Below are experts of layer 12 (counted from 0) of a mixture-of-experts language model. Rows are named router (the router's row for the expert), up (a neuron's input weights, with its number) and show model dimensions 128-255. Each number is 128 + 32 x the weight over its row's rms, rounded and kept within 0 to 255.
After each expert's rows: a language model's description of what the expert responds to. This comes from a sample of Wikipedia text that the model never trained on.

# expert 15
router [132 154 146 111  97 122 124 111 149 140 126 141 121 137 111 126 175 105 144 155  83 157 202 115  89 158 178 106 151 106 123 153 146 111 109 139 121  80 105  79 141 198  47 130 134 119 117 147  97  63 117 129 137 124 155 110 109 115 126 169  83 165 143 178 105  82 176 123 139 199  65 184  97  97 145 127 142  81  69 170  61 114  81 130 115 102 133 133 155 113 157  74 164 171  53 134 139 149 159 175 173 102 118 126  97  87  79 135 136 120 126 138 124 142 106 165  91 157 131  87 166 151 177 106  78  95  86 136]
up0 [102 173 113 104 131 117 111 137 193 177  99 120 187 151 105 166 119 131  97 137 138 116 143  58 115  81 135  97  85 192 165 146  59 142 127 127  66 116 190  96  95 109  95 165 172  95  96 194 117 121  63 150 119 117 143 180 138 121 135 107 162 128 191 168 155 151 158 101 122 148 128  93  84 154 114 103  84 123 143 192 133 109 143 118 116 119 143 134 139 161  95 125 134 145 108 128 156 183 142 187 119 151 128 114 115 145 132 179 129 165  97 144 150 165 126 111 127 151  84 137 109  32 160 148 124 117 184 103]
What it handles: Creative work titles. Words inside song, album, film and TV titles, like of, Love, You, Night, Dream, plus opening quotes in tracklists.

# expert 19
router [201  96 122 120 115 110 125  74 127 191 109  98 141 110  75 190 120 107 160 102 121 103 204 160 138 141 125  61 128 123 104 117 123 153 106 102  91 129 127 109 130 206 110 144 127 105 161 110  95 137 133 117  88  78 126  50 160  83 167 135 140 129 146 168  93  40 141  95 136 166 146 174 126 141 117 134 160 117 126 150 114 127 113 132 176  67 145  81 126 165 156 102 123 124  88 105 141 119 136 106 112 151 122 161  77   7 109 129 139 144 126  97 119 129 105  90 132 142 138 113 129  85  92 110  84  88 108 113]
up0 [ 85  61  55 124 153 137 112 138 127 117 166 206  68 186 137 107 133  86 127 123 153 101 153 109 113 142 124  96 129 124 113 160 136 136 188 105  56 130 133  93 190  59 110  74 160 189 158  99  95 186 136 142 100 107 125  82 138 175 108  90 112 120 154 123  85 123  94 109 175  77 162 140 124 109 104 117 139  53 112 102 139  71 169 134 113 101 126  70  75 181  64 108 159 114 129 166 179 131 136 148 122  76 115 105 106 120 135 106 163 111 162 136  84  86 119  96 117 145 129 171 167  69  45 120 104 139  68 102]
What it handles: Coordinates and mixed fragments. Compass letters after coordinate seconds (N, E, S), plural s, and stray word pieces and digits in infoboxes and tables.

# expert 43
router [179 103 122 107 133 127 141  68 150 184 139 134 174 122  92 161 108  73 173 159  78  64 195 134 105 126 113 110 105 135 112 141 175 143 108  65 121 108 153  74 154 146 136 161  97  92  91 130  90 141 133 103 123  97 148  96 130  94 126 139 116 147 141 166 147  66 159 135 141 153 146 195 117 130 170 142 125  89  80 138  54 157 121 153 176 128 139  97 116 144 154 165 148 190 101 120 122 153 189 135 150 139 100  94  83  72  68 166 142 133 145 104 146 123 105 148  96 105 189 144 115  81 168  70  96 125 118 105]
up0 [134 107 143 120 130 134 172 149 107 192 190 147 152  66 148 132 158 132 159 166 108  88 117 139 128 129 137 118 131 166 103 148  93 130 161  82 119 154 191  71 114 130 123 174  95 120 135 118 101 117 104 156 119 180 139 108 129 154 149 195  83 132 148 128 103 135 189 163 128 147 165 138 107 146  51 199 152  73 151  88 106 121 121 166 145 147  86 124 136 143 152 144 138 203 144 130 122 107  60  78 158  86  70 194 160  83  81 147 148  77 132  85 141 116 169 127 125 164 108 110 152 132 149 159  77 175 111  36]
What it handles: Prefixes and hyphens. Word-initial prefixes like re, un, con, dis, anti, non, sub and hyphens in compounds such as right-back.

# expert 4
router [194 122 121  72  82 105 169  64 178 153  96 123 176 117 133 158 156 114 157 164 128 114 192  96 150 177 104  90 116 103  91 117 160 142  96  63 135  67 170 122 159 176  61 142  97  93 151 148 129 124  81  99 136 116 149 141 132 131  97 153 139 163 195 161 108  87 135 100  96 186 130 171 111 180 132 151 156 115 159 114  48 140  81 140 149  84  82 158 122 132 149 109 140 135  39 120 142 133 125 125 171 116 100 123  60  95  99 167 114 135 122  90 163 136  77 174 106 157 123 111 148 141 111 109  78  55  84 112]
up2 [142 138  95 153 144 133 150  56  90 141 123 163 138 116 118 196 159  91 162 151  97 101 111 134 110 127 120  90  90 126 161 134 174 169 103 140 123  94  79 116 135 119  71  78  76 112  81  97  73 105 135  78 113 132 152 172  65 150 155 116 191 126  63 138 103 128 105 118 154 141 169  96 174 125 135  87 129 149 152 125 167 113 144  74 157 154 116 113  32  82 156 156 159 116 152 141  93  93  80 166 135 191 157 135  87 121 129 144  97 123  96 140 116 132  98 134 154 157 142 130  97  74 118 157 129 133  93 131]
What it handles: Plural nouns and pronouns. Plural endings and plural nouns or pronouns referring to groups, such as field-s, people, they, members, children.

# expert 7
router [123 162 142  68  92 104 149  91 124 127 161 121 144 126  85 179 197  52 177 114  99 125 149  76 126 162 100  95  82 131 106 130 141 137 116 109  77  64 136 108 163 142  82 147 137  85  95  91 150 116 133  99 186 104 161 136 104 128 124 151 117 165 127 197 165  61 105  71 145 203 122 136  61 153 127 121 173 113  99 121  72 143 101 133 120 150  91 158  93 111 144 126 189 125  74  72 155 124 144 138 169  82 172 122 105  87  98 187 150  78  72  85 128 123 141 152  86 119 150 138  71 112 129 138 144 117 118 144]
up0 [100 107 127  82 160 109 127 120 124 118 156  87 119 155  53 167 174 196 145 131  71 136 134 100  96 179 127  82 121 146 142 132 116 127  84 102 129  47 145 123 174  89 105 131  97 123 149 132 142 131  84  96 141 163 165  88 114 137 101 118 138 175  95 112  80  94 164 154 107 119 142 104  92 108 155 155 134 186 171  95 122  78 131 109  62  79 180 160  85 151 156 141 116 171 150 138 125 168  76 149  97 172 162 155 120 127  99 186 143 162 100 187 111  93 116 155 120 135 116 168 116 123 224 168 137 115 118 146]
What it handles: Mid-word Latinate pieces. Inner pieces of long Latinate words, mostly ahead of -ed, -ation or -ing endings, like deter-min-ed, Vitru-vi-us, ad-ap-ted, contribut.

# expert 2
router [113 147  96  99 130 141 174  63 145 171 112 112 142 122  86 135 135  87 177 150  81 119 167  92 131 138 105 112 120  93 105 104 148 146 130 126 114  58 179  54 131 128  91 102 178 148 117  89 113  98 139 132 163  95 172 105 116 106 151 178 106 187 134 171 129  92 136 103 185 127 103 183 105 146 128 133 109 111 110 127 134 161  85 113 127 111 140  88 106 133 143  88 155 195  82 153 131 133 133 121 170 122 131 123  89  69 107 156 106 118 141 128 176 176 137 148 112 149 147  95 157 160 112  77 133 119 159 118]
up0 [136 131 116 114 141 172 115 167 136  98 146  65 115 123 126 132 172 188 190 124 148 128 159 103 188 181  83 132 172 188 105 159 139 142 148 144  90 114  94  95  94 109 135 137 121 152 151 110 167 126  84 124 164  85 152 179 129 170 132 110 152 178 132 152 102 119 187 144 115 145 152 165 124  86 104 107 136 129  82 149 114 118 200 138 196  61 108 150  82 160 196 109 170 141  94 134 144 120 165 179 178 142  66 157 189 132  73 136  89 162  96 117 107  75 138 118 134 120 112 169 184  85 144 140 117 172 135 135]
What it handles: Determiners before names. Determiners like the, The, this, each, every, a, mostly after of/in or line starts, plus table pipes starting rows.

# expert 29
router [136 132 108 118 141 118 148 137 140 176 111 108 136  98  86 158 147 123 164 164  98 106 185 117 137 185  84 123 158 103 129 141 157 101  92 134 123  92 152  85 178 165 118 160 110 119 120  81 162 105 161 113 194  96 183  91 120  83  99 124 112 113 164 177 133  48 124 131 137 147 100 163  96  85 138 136 192  97 151 121  85 176  94 149 113  99 161 127  57 150 165 106 174 135  50 119 141  99 127 168 111 125 103 101  89 109 131 137 147 132 117 130 150 150 131 176  80 161 154 115 113 130 160 105 112 120 110 161]
up0 [157  76 130 150 140 130 122 140  92 173  83 157 153 120  83 165 105 112 146  78  78 143 131 118 152 111 172 112 156 104 162 123  84 153  77  75 156 127 149  98 155 155 161 116 128  94 132  99 168 150 128 107 116 105 159  90  77 111 164 140 120 117 194 159  98  96  71 104 140 117 132 179 157 194 147 151  96 145 142 116 115 125 126 131 162 102 129 173  96  53 114  90 125 174  99 143  95  84 127 120 155 119 124 106 162  81  86 153 138 112 138 146 108 138 127 157 129 126  99 159 131 104 173 119 129  41 130  74]
What it handles: Abbreviations and codes. Capital letters and digits in codes and abbreviations in tables and results, e.g. USA, UK, PAL, race codes like DOV, CHI.

# expert 46
router [171 127  96  69 146 146 141  64 136 111  98 132 154 147 110 108 141  88 168 152 115 134 164  73  87 156 142 114 143 141  99 116 166 116  68 102 121 120 153  95 132 148  74 167 118  75 102 123 123  80 147 104 171 129 175  88 106 118 106 173 129 145 124 149  95  78 141 130 184 169 143 212 120 143 154 178 154  88 115 147 124 124 120 124 150 115 138 152 124  88 102  96 180 153 104 163 138  96 167 131 151  86 102 100  53  80  46 191  85 110 125 115 133  92 106 141 144 115 159 106 123 110 129  89  96 127 128  90]
up0 [133 141 152 169 122 138 168 155  97 122 159 148 144 136 123 147 149 144 159 105 152 120 185 117  73 151 166  93 169 101  94 176 149  77 152 128  99 139  76 129 127 197 137 114 126 138 165  41 131 127 160 156  98 181 158 116 154 134 173  92 155  94  86 130 148 120 146  87 169 162  64 163  93 173 164 175 144  66 104 146 104 185 109 126 158 101 102 108 175 119  98 146 137 112 141  79 130 134 170 152  92 109 161  71 162 128 136 143 144 158  87  88 138 118 154 106 105 131 185 131 141 124 123 147 198 139 107 191]
What it handles: Institution name words. Capitalized words inside organization names, such as University, State, World, Army, Republican, House, often after the, United, National.

# expert 14
router [188 104 112 102 127 113 164 131 170 131 134 149 128 157  44 145 122  86 218 134 111 141 139 116 146 160 110  78 129 157  90 106 164  88 101 131 162  90 165 100 164 171 139 144 120 145 197 149 109  90 142  90 158 157 186 103 166 114 131 131 173 119 147 190  97  62 145  88 189 163 132 153 107 118 155 126 177 114 116 152  84 170 106 179  85 119 107  82  92 106 157 129 195 175  88 100 172  99 103 114 142 102 128 107  82  79 129 180  76 131  95 129 147 110 124 128  90 128 157 105 112  83 107 131 127  97  96 169]
up0 [152 122 126 142 151  77 162 138 166 146 121 120 111 147  96 129  81 138 209 135 157 117 108 128 141 160 133  81 162 163 119  87 181 135  64 173 116 154 108 112 145 117 142 159 134 136 122 166 131 138 185 141 135 104 205  88 181 115 113 116 163 134  98 104 100 138 118 109 133 112 106  82 146 146 143 152 157 110 108 132 136 159 120  97 123  97 139 152  70  66 138  95 215 138  90 104  71  85 179 139 139 116 105 137 121 121 141 144 146 163 141 157 144  82  76 141  98  97 134 154 121  71 133  35 142 133 144 110]
What it handles: Mid-word Latinate pieces. Word-internal pieces and adjectives like local, present, special, ent, ant, al (locality, Quentin, quantitative), plus spaces and zeros in tables.

# expert 40
router [148 117 118 112 124  51 137 129 158 154 150  80 147  83  73 193 104  97 166 142  94 126 164 105 140 139  61  55 120 125 111 141 120 117  92 103  90 112 162  61 111 131  62 129 137 114 117 129 111 147 162 100 136 112 117 128 132 165 134 167 110 116 164 177 125 100 143 113 117 163 153 141 101 112 133 107 146  73  98 123  97 123  63 169 144 101 159 139 116 129 177  91 209 160  94 107 162 127 124 155 154 100  78  87 131  55  84 180 113 136 137  83 157 136  99 136  93 162 153 145 148  87 102  83 118 136 131  99]
up0 [147 175 171 162 151 136 102 172 173 144 124 113 120 117  98 100 119  56 138 103  37 160 114 155  76 172 114 125 102  89 139 190 108 180  91 200 150 163 136 111 159 155 100 140 143 101 137 160 134 169 138 100 137 133 115 111 138 124 143 114  65  83  82 151 110 115 133 128 133 220 130  91 134 132 110 121 154 100 196 145  78  88  22 105 137 165 174 150 190  99  90 114  94 114 163  71 107  62 150 157 151 142 164 106 164 121 129 151 116 132 135 145 157 205 157 107 113 109 130  97  99 135 135 128 107 159  67 135]
What it handles: Verbs and prepositions. Copulas, auxiliaries, articles and prepositions after a subject or noun, such as is, was, has, a, of.

# expert 42
router [136 149 107 120 136  74 166 135 167 153 113 144 155 107 129 114 169 139 148 119 123  94 193  77 132 170 146 155 121 114  97 152 123 102  94 176 149 110 163  75 120 174  66 138 148 159 142 143 147  70 166 105 151 104 154  88 138 100 132 168 173 141 113 170 142  75 117 126 118 159 147 192  82 152 137 138 165 100  89 131  71 142  94 134 101 114 149 135 102 103 134 127 159 151 110 117 143  91 125 108 135  99  85 104 106  98  66 159 138 113 119 148 144 152  96 128  67  74 152 129 129 112 145 130 141 112 146 121]
up0 [155  90 137 102  92 102 118 148 128  57 138 127  95 130 156  89  94 147 113  57 121 161 182 132 121 138 149 157 117  94  87 141 168 133 108 164 164 117 166 116 148 129 112  97 190 136 171  77 143  65 125 134 132 155 107 117 113 144 162 126 178 148 100  86 120  98 149 113 143 176 167 166 117 141 151  92 111 132 120 162 101 110 121 118 140  95 124 149 115 163 165 143 138  88 166 122 103  38 179  95 135 185 107 138 111  71  82  84 127 162 127 180 110 113 125  87  81  46 224  89 119 116 117 145  85 149 154 136]
What it handles: Name-ending pieces. Final pieces of names and surnames (Brown, Jones, -ville, -ić, Street), closing quotes/brackets, and Thai or Japanese characters.

# expert 44
router [147  93 109  78 124  90 110  69 134 166 115 122 133 106 161 135 163  78 112 162 109 104 174 136 132 110 100  95 135 148  96 104 153 167 118 112 113  99 158  79 148 164 115 119 111  94  56 111 137  67 109 149 149  87 164 125 112 102 118 120 117 140 107 191 138  74 161 125 183 142 163 189  88 150 141 128 170  69  95 116 126 154 103 141 127 143 115 150 131  83 136  82 133 185  89  96 141 146 131  73 140 115  92 137 105 112 102 157 132 114 161 112 151 123  84 106 125 128 151  86 132 139 123  66 120  91 151 117]
up2 [ 88 183 128 112 124 144 107 136 133 157  75 166 172 157 169  83 100 118 179 108 100  97 123  92 121 123 129 142 133 135  92 129 172 105 117 177 107 153 150  84 120 167 136 150 141  90 110 125 125 115 152 119 225 139  93 144  77 127 122 191  81 131 133 148 143 136 132 146 120 155 179 207  89 100 163  93 176 112  53  92  98 146 133 130 148  59 116  59 157 115 115 116  94 177 130 160 123 104 157 145  94  85  87 130  86 126  67 151 111  93 149 137 141 102  65 127 136 127  95 143 165 128 115 135  67  92 104 110]
What it handles: Table cell separators. Pipe separators between table cells, plus semicolons and closing parentheses in lists, such as | in sports and election tables.

# expert 23
router [120 162  84  86  97  70 144  79 189 188 137 122 137 139 132 156 191 100 179 149  84 117 147  92 190 183  93 140 127 121 115  98 137  98 108 130 134 123 143 154 123 178  32 109  93 121 145  97 118  94 116 103 159 105 156 101 143 106  92 148  87 150 101 180 131  84 171 115 133 162 159 157 119 112 145 139 130 121 156 143  82 138 124 152 153 145 100 107 150 158 162  91 156 160  92 157 151 145 180 102 113 150 130  97  68 112 107 143 121 145 130 149 108 126 143 157 128  83 159 125 148  90 131 134 152  96 166 139]
up0 [135 123 146 152 216 170 112 137 138  80 154 173 115 168 115 110 170 179 133 164 117 165 142 181  49  42 189 106 127 129 129  94 149 106 100 101 174 147 116 140 127  91 161 137 158 139 124  97  96  97  50 125  90  82 151  78 144 130 149 218 133 176 136 185  76 119 101 148 120  93 123 132  81 134 115 160 141 131 112 193 124  65 138 110 122 138 118 139 116 204 114 123 109 132 178 166 141 189 167 194 137 130 133 127 131 170 100 153 156 130 114 107 133 148 107 115  72 168 124 200 127 170 105  45  80 121 126 132]
What it handles: Personal name pieces. Given names like Michael, David, James and endings of Indian and other foreign names such as -ya, -kar, -ika.

# expert 33
router [151  77 132 141 127 128 192 102 121 122  88 130 163 163 100 144 116 110 124 124  78 113 178 101 139 169 155  98 126 140  97 129 155 123 107 126 113 118 131  98 118 116  92 131 130 106  78 116 128  93 113 115 185 126 134 185 145 113 161 140 160 145 171 153 147  48 137 143 126 144  78 162  94  86 161 141 152  91 113  93 108 151 142 144 113  86 116 136  85 102 206 118 164 126 111 138 146 167 107 118 187 128 123 120  95  88 121 196 130 171 111 111 125 173  86 125  99 182 101  95 120 162 167 134 122  78 123 142]
up0 [157 141 132 113  94 115 165 126 113 158 158 119 195 151 131  90 176  85 113 100 107 152 167 134 132  97 154  95 143 155  88 148 127 102 127 176 140 148 141 142 163 187  82 132 137 179 127 159 156 134 146 118 107 170  84 168 102 135  59 133 163 166 135 116 110  93 134 145 125 119 153 124 139  87 126 142 114  82 129 112  88 150 128 214 151 139  98 110 120 114  82  91 153 185 125 111 144 108 140  87 145 175 164  53 160 131 143 122 104 121 158 100 100  97  89 134 138 125  83 137 133  93 145 111 156  99  92 113]
What it handles: Modal verbs and di-syllables. Modals like can, would, may, will, plus mid-name syllables such as di, si, ll, as in O-di-yan, Bedi, Montdidier.

# expert 20
router [157 102 128 125 124 110 122  87 155 171  98 134 170 139  93 166 141  75 155 175 111 120 186  61 120 186 101  97 136 110  74 169 155 148 113 114  68 113 150 138 144 174  75 185 110  95 123 140 110  58 103 171 181 111 122 125 105 127 132 166 112 120  91 221 145  40  89 118 158 173 108 203 120  97 123 125 126  99  94 100  94 140 115 137 136  83 112 165 111 123 104  96 199 177 103  98 122  96 117  92 171 125 120 120  94  73 103 162 123 116 151 129 107 158 107 150 106 173 120 143 130  83  98  70 114  41 126 118]
up0 [157 109 167  91 127 106  66  84 143 132 144 131 147 132  89 161 121  87 118 149 117 164 114 143 177 185 104  86 181 111  83 177 155 111 113  86 155 131 164 137 183 189 122 116 163 139  78 183  47 147  87 198 155 129  98 126 147 131 123 153 163  85 141 121 144 126 140 109 191  95  89  82 109  93 120 119 188 131  63 126 126 168 112 115 129  98 140  87 156  85  82 130 118 116 126  97 111 104  79  72 171 120 149 176  85 179 124  83 149 119 115 120 130 136 147 100  93 165  93 134 147  74 134 104 164 113  68 131]
What it handles: Name-initial capitals. Single capital letters or first pieces starting personal names and initials after a first name, such as L-ampen, J., F-lynn.

# expert 10
router [146  92 114  91 111 129 202  99 140 179 126 117 118 141 119 126 157  93 177 106 133 122 132  71 154 181  91 122 159 153 138 177 140 154  94  91 109 104 118  96 170 169 126 155 154  97 111 152 114  98 122  69 139  92 132 117 134  91  88 119 123 123 162 177 168  74 107 125 148 153 128 146  91 169 192 134 129  85 104 128 130 142  56 159 169  87 104  80 169 133 152 134 131 159 100 108 121 150 122 103 164 118  86 113  98 117  56 158  78 102 156 117  96 164 100 129  77 134 136 142 133 125 105  81 129  76 126 160]
up0 [163 112 150 118 123 151 156 107 168 164 116 145 110 109 132 137  94 109 141 128 154 124  94  82 217 117  58 100 122 166 101 151 190 119 107 102 166 101 114 137  91 109 104 142 114  92 148 150 171 162 100  80 158  62 187 122 109 118  44 130 176  97 141 149 176 117 144 133 156 152 145 136 101 160 125 153 117 164 128  43 101 134  93  89 139 119  15 146 125  91 144 104 131 110 137 127 107 130 119 162 144 112 137  87 117 122 138 149 105 113 150 106 177 147 174  93 117 187 140 138 145 131 114 112 151  91 107 138]
What it handles: Common concrete nouns. Everyday nouns and noun pieces after the/a/his, such as son, car, ship, home, brother, tower, often followed by plural s.

# expert 45
router [140 133  90  83  71 114 112  84 172 117 115  89 113 100 122 160 168 118 180  68  60  87 142 138  94 165  82  59 112 108 122 164 165  99 121 162  83  80 115  85 114 154 150 135 155 152 145 174  81  88 118 132 167  96 157 122 145 161 135 173 167 135 143 200 108  52 126 130 117 159 101 170 114  88 145 128 135  83 131 112  74 108  64 147 149  79 109 138 127 131  97 113 119 159 119 106 100 144 150 113 177 177 123 106 119  83 108 116 129 112 126  89 131 117 110 129 106 117 164 121 139 105 112 102 102 105 103 118]
up0 [107 136 134 134 151 140 145 106 142 120 167 125 116  58 143 119 179  92 149 103  93 138 117 114 140  83 140  86 154 116 200 156 134 124  99  68 162 121 118 126 127 105 144 147 194 107  93 162 101 164 156 103 155 132 128 139 118 169 167 128 111 162 157 116  84 128 142 157 105 129 115 142 151  97 181 118  86 145  56 137  89 149 131 136 126  74  86  99 101  62 165 129 114 105 158 137 116 135 104 107  90 169 146 168  91  93 124 103 115  97 100  79  50 135 151  81 161  62 158 100 138  62  95 117  44  97 133 187]
What it handles: Action verb stems. Action verb stems after a subject or to, often before -ed or -ing, such as worked, moved, pull-ed, carry, star-s.

# expert 8
router [148 125 140 112 166  73 157 101 155 155  73 110 162 125 114 101 190 120 161 131 116  93 204 101 157 170 119 110 161 170 128 147 168 138 116 100  84  64 115  80 119 151 103 178 187 160 162 143 141  72 182 122 129 124 167 105 129 146 112 157  72 184 133 141 103  73 173 131 130 180 150 146 131 161 127 131 134  61 110  89  82 130  91 128 138 104  98 116  95 151 159 104 132 155  86  83 114 173 169 105 148 103 119 177 130  82  99 122  96 152 145 121 139 153 103 112  78 131 143  78 180 105 153  77  82 135 131  87]
up0 [130  60 139  66  99  99 152 136 192  96  83 102 157 170 122 142 148 136 126 166 174  94 170 138 182 146 103  97  79  93  98 161 150 180  86 140  99 128 130  98 113 192  92 126 148 124 130 111 139 131 144 178 161 191 168 140 179 193  91 138 141 167 156 115 125 113 116 143 162  77 132 201 131 152 109 152 166 132 156  89 109 151  92 114 163 122  88 180  77 116 173 146  87  93 139  82  82 107 110 101 114 200 193 132 142  60 108 146  93  63 105 125 123 115 159  85 141 118 127 107 151  91 169 103 203 123 148 108]
What it handles: Clause connectives. Conjunctions and discourse words starting clauses, often in quotes or commentary, such as but, because, so, however, when.

# expert 36
router [183 112 135 109 133  44 127 120 129 178  77 132 154 126 132 177 160 107 206 133 131 131 204  87 128 191  97 108 159 112 145 137 116 183  68 110 101 129 148  89 146 155 105 159 101  69 113 128  68 104  82 128 122 101 168 108 138  91 112 109 127 133 142 177 112  45 160 109 149 190 132 173 140  79  97  91 118 119 122 109 125 155  92 132 131  73 102 180 102 131 162 122 108 151 103 116 139 132 113 105 170 157 121 146 140  87 106 163 116 165 146 104 137 144 117 187 100 109 146  75 117 130 149 104 104  57 126 106]
up0 [186  98 116 144 195  66 100 154  94 154 136 108 143 159 154 158 145 165  88 123  79 116 138 116  87 206 143  41 102 145 139 103 140 109 135  84 208 106 114 125 146 136  66 190 143 124  88 139  97 136 103 133  55  67  76 106 132  85  79 133 145 161  92 145 138  95 147  95 104  87 126 174 125 111 152 144 117 116 129 125 120 140 168 123 149  69 119 174  88 125 131 158 104 100 131 145 102 101 130 151 177 133 113 148 161 142 140 156 137 143 173 157 151 156 138  60  95 111 146  92 114  97 141 113  79 100  89 113]
What it handles: Name-initial syllables. Opening syllables of Spanish, Italian or other Romance proper names, such as Pa-co, Gi-acinto, Ne-gros, Pa-loma.

# expert 27
router [172 154 106 145  78  94 117 100 160 152 105 134 141 101 102 154 195  88 150 140  80 120 207 121 152 138 110 102 161 149  93  97 139 152  90 137  70  87 121 105 141 167 110 150 102 101  74 127 105 131 148 132 131  96 153 146 140 103  98 117 105 106 149 171 155  17 141 159 138 158  84 169  77 119 132 117 137 132 162 145  70  97  38  90 135 103 102 131  93 107  92 145 143 161  65  94 160 153 131 157 154 144  62 141  37 112  66 144  95 119 173 173 134 109 102 143  93 108 141 129 107  95 145  92 120 118 173  84]
up0 [101 158  72 103 110 171 113  93 152 164 154  61 142  71 136 125 113 130 167 148  99 157 196 113 157 111 115 108 138 194  83 140 120  91 147 126 129  58  84  97 184  97 115 146 107 162 192  87 159 155 149  74 135  56 141  87 146  81  78 191 110 128 142 120 122 117 141 160 139 114 133 137 152 132 147 125 109 150 102  93 191 101  94 118  78  89  92 108 125 133 168 153 113 140 147 107 153  84 157 168 158 124 134 148 104  86 116 106 140 115 178  96 135 100 128 118 189 108 154 163 167 114  81  81  95 122 136  96]
What it handles: Word-initial fragments. First pieces of words split by the tokenizer, like p, ex, trans, syn, mu(zzle), ba(gpipe), often in science or foreign text.

# expert 12
router [151 118  96 102  63  80 167 127 192 133 111 131 145  98  70 151 140  93 109 146  84 105 135  77 111 134  95 141 154  78  96 114 194 158 109 123  79  90 171  60 153 169  83 106 116 161 142 129  96 109 154 100 117  81 119  72  73 118 140 101 116 163 169 184 129  53 125  92  99 112 165 172 132 127 134 124 116 105  97 109 114 163  93 131 108  19  78 107 120 162 146  88 137 143 120 121 124 136 178 136 151 134  98  85  81  74 158 164 122 135 111  93 114 113  84  81  94 117 143 132 118 140 106 152 141 105 129  96]
up0 [ 90 142  81 113 127 143 108  57 155 181 119 167  91 142 130 209 105 167 164  72 159 122 168 124 144 138 136 152 176 155 112 143  70 163 119 149 107 112  98 154 105 116 160 163 130 184 141 104 119 145 129  96 141 119  89 123 125  47  74 129 129 155 163 149  93  95 108 140 133  77 176 133  80  99  93 135 115 128 144  79 103 132 130 151 106 118 119  69 185 167 162  61 116  69 132 130 148 147  49 134 122 179 197  97 120  87  88 123 121 114 109  72 108 134 115 137 182 119 176 116 162 150 145 145 143 149 115 123]
What it handles: Asian name syllables. Syllables of East Asian, Arabic and South Asian names and non-Latin script bytes, such as -ang, -ong, Al, Yu, Hong.

# expert 3
router [147 106 130  89 109  92 144  81 171 118  78 131 133 151  62 132 143  87 168 130 117 110 235  96 160 150  88  84 112 128 105 143 147 147 101  99  79  92 151 148 125 139  74 143  86 103  98 135 114 120 127  98 197 139 162 114 136 116 101 110 145 145 182 201 149  69 127 146 158 125 144 174 106 159 174 167 181  79  79 131 114 139 101 161 138 102  92 137 140 155 145  92 135 165 101 126 137 105 156 109 150 124 142 123 116  90  57 142  84  85 124 133 150 148  70 126 129 139 130 139 161  94 142  59 104 103 145 106]
up11 [112 131 118 126  98 112 122 143 186 112  64  74 130 125 140 202 133 136 165 169 191 130  93 152 157 115 156 111 124 132 127 131 101 135 172 176 111 169 128 126 174 161  92 103  81  80 101 116 110 122  86 126 172 160  94 176 161 130  74 115 126 113 161 167 170 131 101 167 152 127 102 109 163 117 114 112 174 116  90 162 118 128 148 114 152 118 103 167 135 132 158 154 123  95  90 129 118 138 195 150 125 107 109 126  97 102 134 123 119 108  99 166  92  91  89 110 141 133 155  51 128 140  76  83 148 116 134 151]
What it handles: Space before year digits. Spaces and first digits of years after "in" or "of", like in 1922, of 1911, 2007, plus spaces before nouns in prose.

# expert 5
router [179  87  62 132 142 124 116 109 127 153  73 120 135 101  66 124 126 150 188  96 114 122 197 119  94 152 154 106 157 121 141 159 128 132 127 132 137  99 161  98 133 153 107 141 106 156 150 139 132  93 133 108 136 148 177 101 156 114 168 179 137 160 162 153  57  74 149 169 113 188 119 187 110 139  90 124 183 110 119 139 109 131  97 154 120 111 105 161 149 125 159 113 171 125  90 172 122 136 141 121 148 107 119  90 125  54 129 167 116 134 147 130 124 108 138 157  97 116 158 152 169 117 155  37 152  85 116 154]
up0 [162 107  86  87  77 143  75 145 155 170 118 136 126 124  93 148 136 150  98 161 144 119  94 152  84 130 158 149  84  79 112 164 141 142  80 145 168 165 114  82 128 149 105 163  81 146 120 146 122 142 120 166  85 158 158 152 115 106 125 120  81 113 146 170 147 122 178  91 153 149 166 139 104  58 106 170 128 180 157 137 120 110 163 147 148 140 121  93  74 187 142  89 143 148 121 152 168 146 138 112 117 128 181  59 140 124 131 166 136 171 158 139 144 143 140 123 101 130 164 137 168 100 104 153 175 155 126 131]
What it handles: Mid-word stem pieces. Middle pieces of longer words before a suffix, such as pres-er-vation, Sup-port-ed, best-s-ell-ing, plus infobox labels like Born, Succeed, Notes.

# expert 24
router [105 125 121  52 133 102 183 117 158 188 103 159 173 143  75 140 164  99 155 139 118 146 163 121 134 162  76 137 134 117 141 117 132 139 101 155  89  68 156  93 137 157  80 126 120 122  78 124 128 131 100 137  94  69 149  94 118 128  97 200 122 120 153 189  83  55 177 144 153 163  69 164  94 139 155 155 109 103 123 112 168 108 107 169 123 119 162 130 143  59 162  82 178 199  86 122 151  64 127  98 144  94 104  82 119  89 101 136 138  89  84 121 172 150  73 115 115 105 140  84 136 113 130  86 119 101 108  97]
up0 [ 81 108  86  85 157  50 153 155 174 122 133 134 125 131 133 110 146 115 150 110 111 123 124 109 130 147  81 191 130 134 114 114  79 109 141 139 149 116 140 121 102  90  91 136 164  47  64  91 178 145  82  69 119 127 136  65  99 122  95 134 109 128 133 161 140  96 166 144 135 166 130 149 136 175 102 154 120 117 124 124 147 146 148 132  86 182  95 133  95 126 158  91 233 152 158 118 161 109 111 102 100 104  95 131 148  99 163 101  86 162 144 147 118 110 136 122  91 162 163 110 159 144 118 152 156 104  62 113]
What it handles: Digits and letter endings. Digits inside years and dates, plus word-final t in names and foreign words, such as 19-6-6, Hal-t, tô-t.

# expert 11
router [165 135 113  85 122  92  93  71 137 140  75 133 179 144 107 104 139 124 172 123  97 108 180 106 149 176 129 116 125 140 142 131 163 102 115 109 126  87 166 176 109 126 120 146 148  94  93 126  80  75 152 100 130 139 153 125 113 134 148  83 140 151 171 208 102  86 174 116 180 194 104 183 104  99 134 112 176 117 141 137  99 136  56 156 135  97 110  99 101 145 177 150 114 171  87  97 179 141 143 152 168 142 134  98 140  54  92 160 138 110 108 105 144 143 104 124 120  95 137 109 150 100 144  99 116 136 134 142]
up11 [121 135 151 178 134 156 171 115 122 122 101 166 141 174 126 149 125 100 152 143 171  96 173  96 144 152 126 153 196 101 142  92  96 173 122 140 127  91 145  89 134 123 141 133 152 123 130 135 138 120 139  69  86 133 151 104  87 113 192 108 142 154  45  92  96 147 103 103 130 135 125 168 120  85 124 115 110 147  95 116 165 136 131 166 139 111 180 152 107 113 124 104 157 107 140 209 139 111 131 184 112 117 134 136 112  84  97 178 137 159  92 159  87 138  99 149 163 135  86 206 121 100 141  83 168  87  93 168]
What it handles: Space before table values. Space tokens, chiefly opening numeric cells in sports and election tables after pipes, also spaces before nouns in running prose.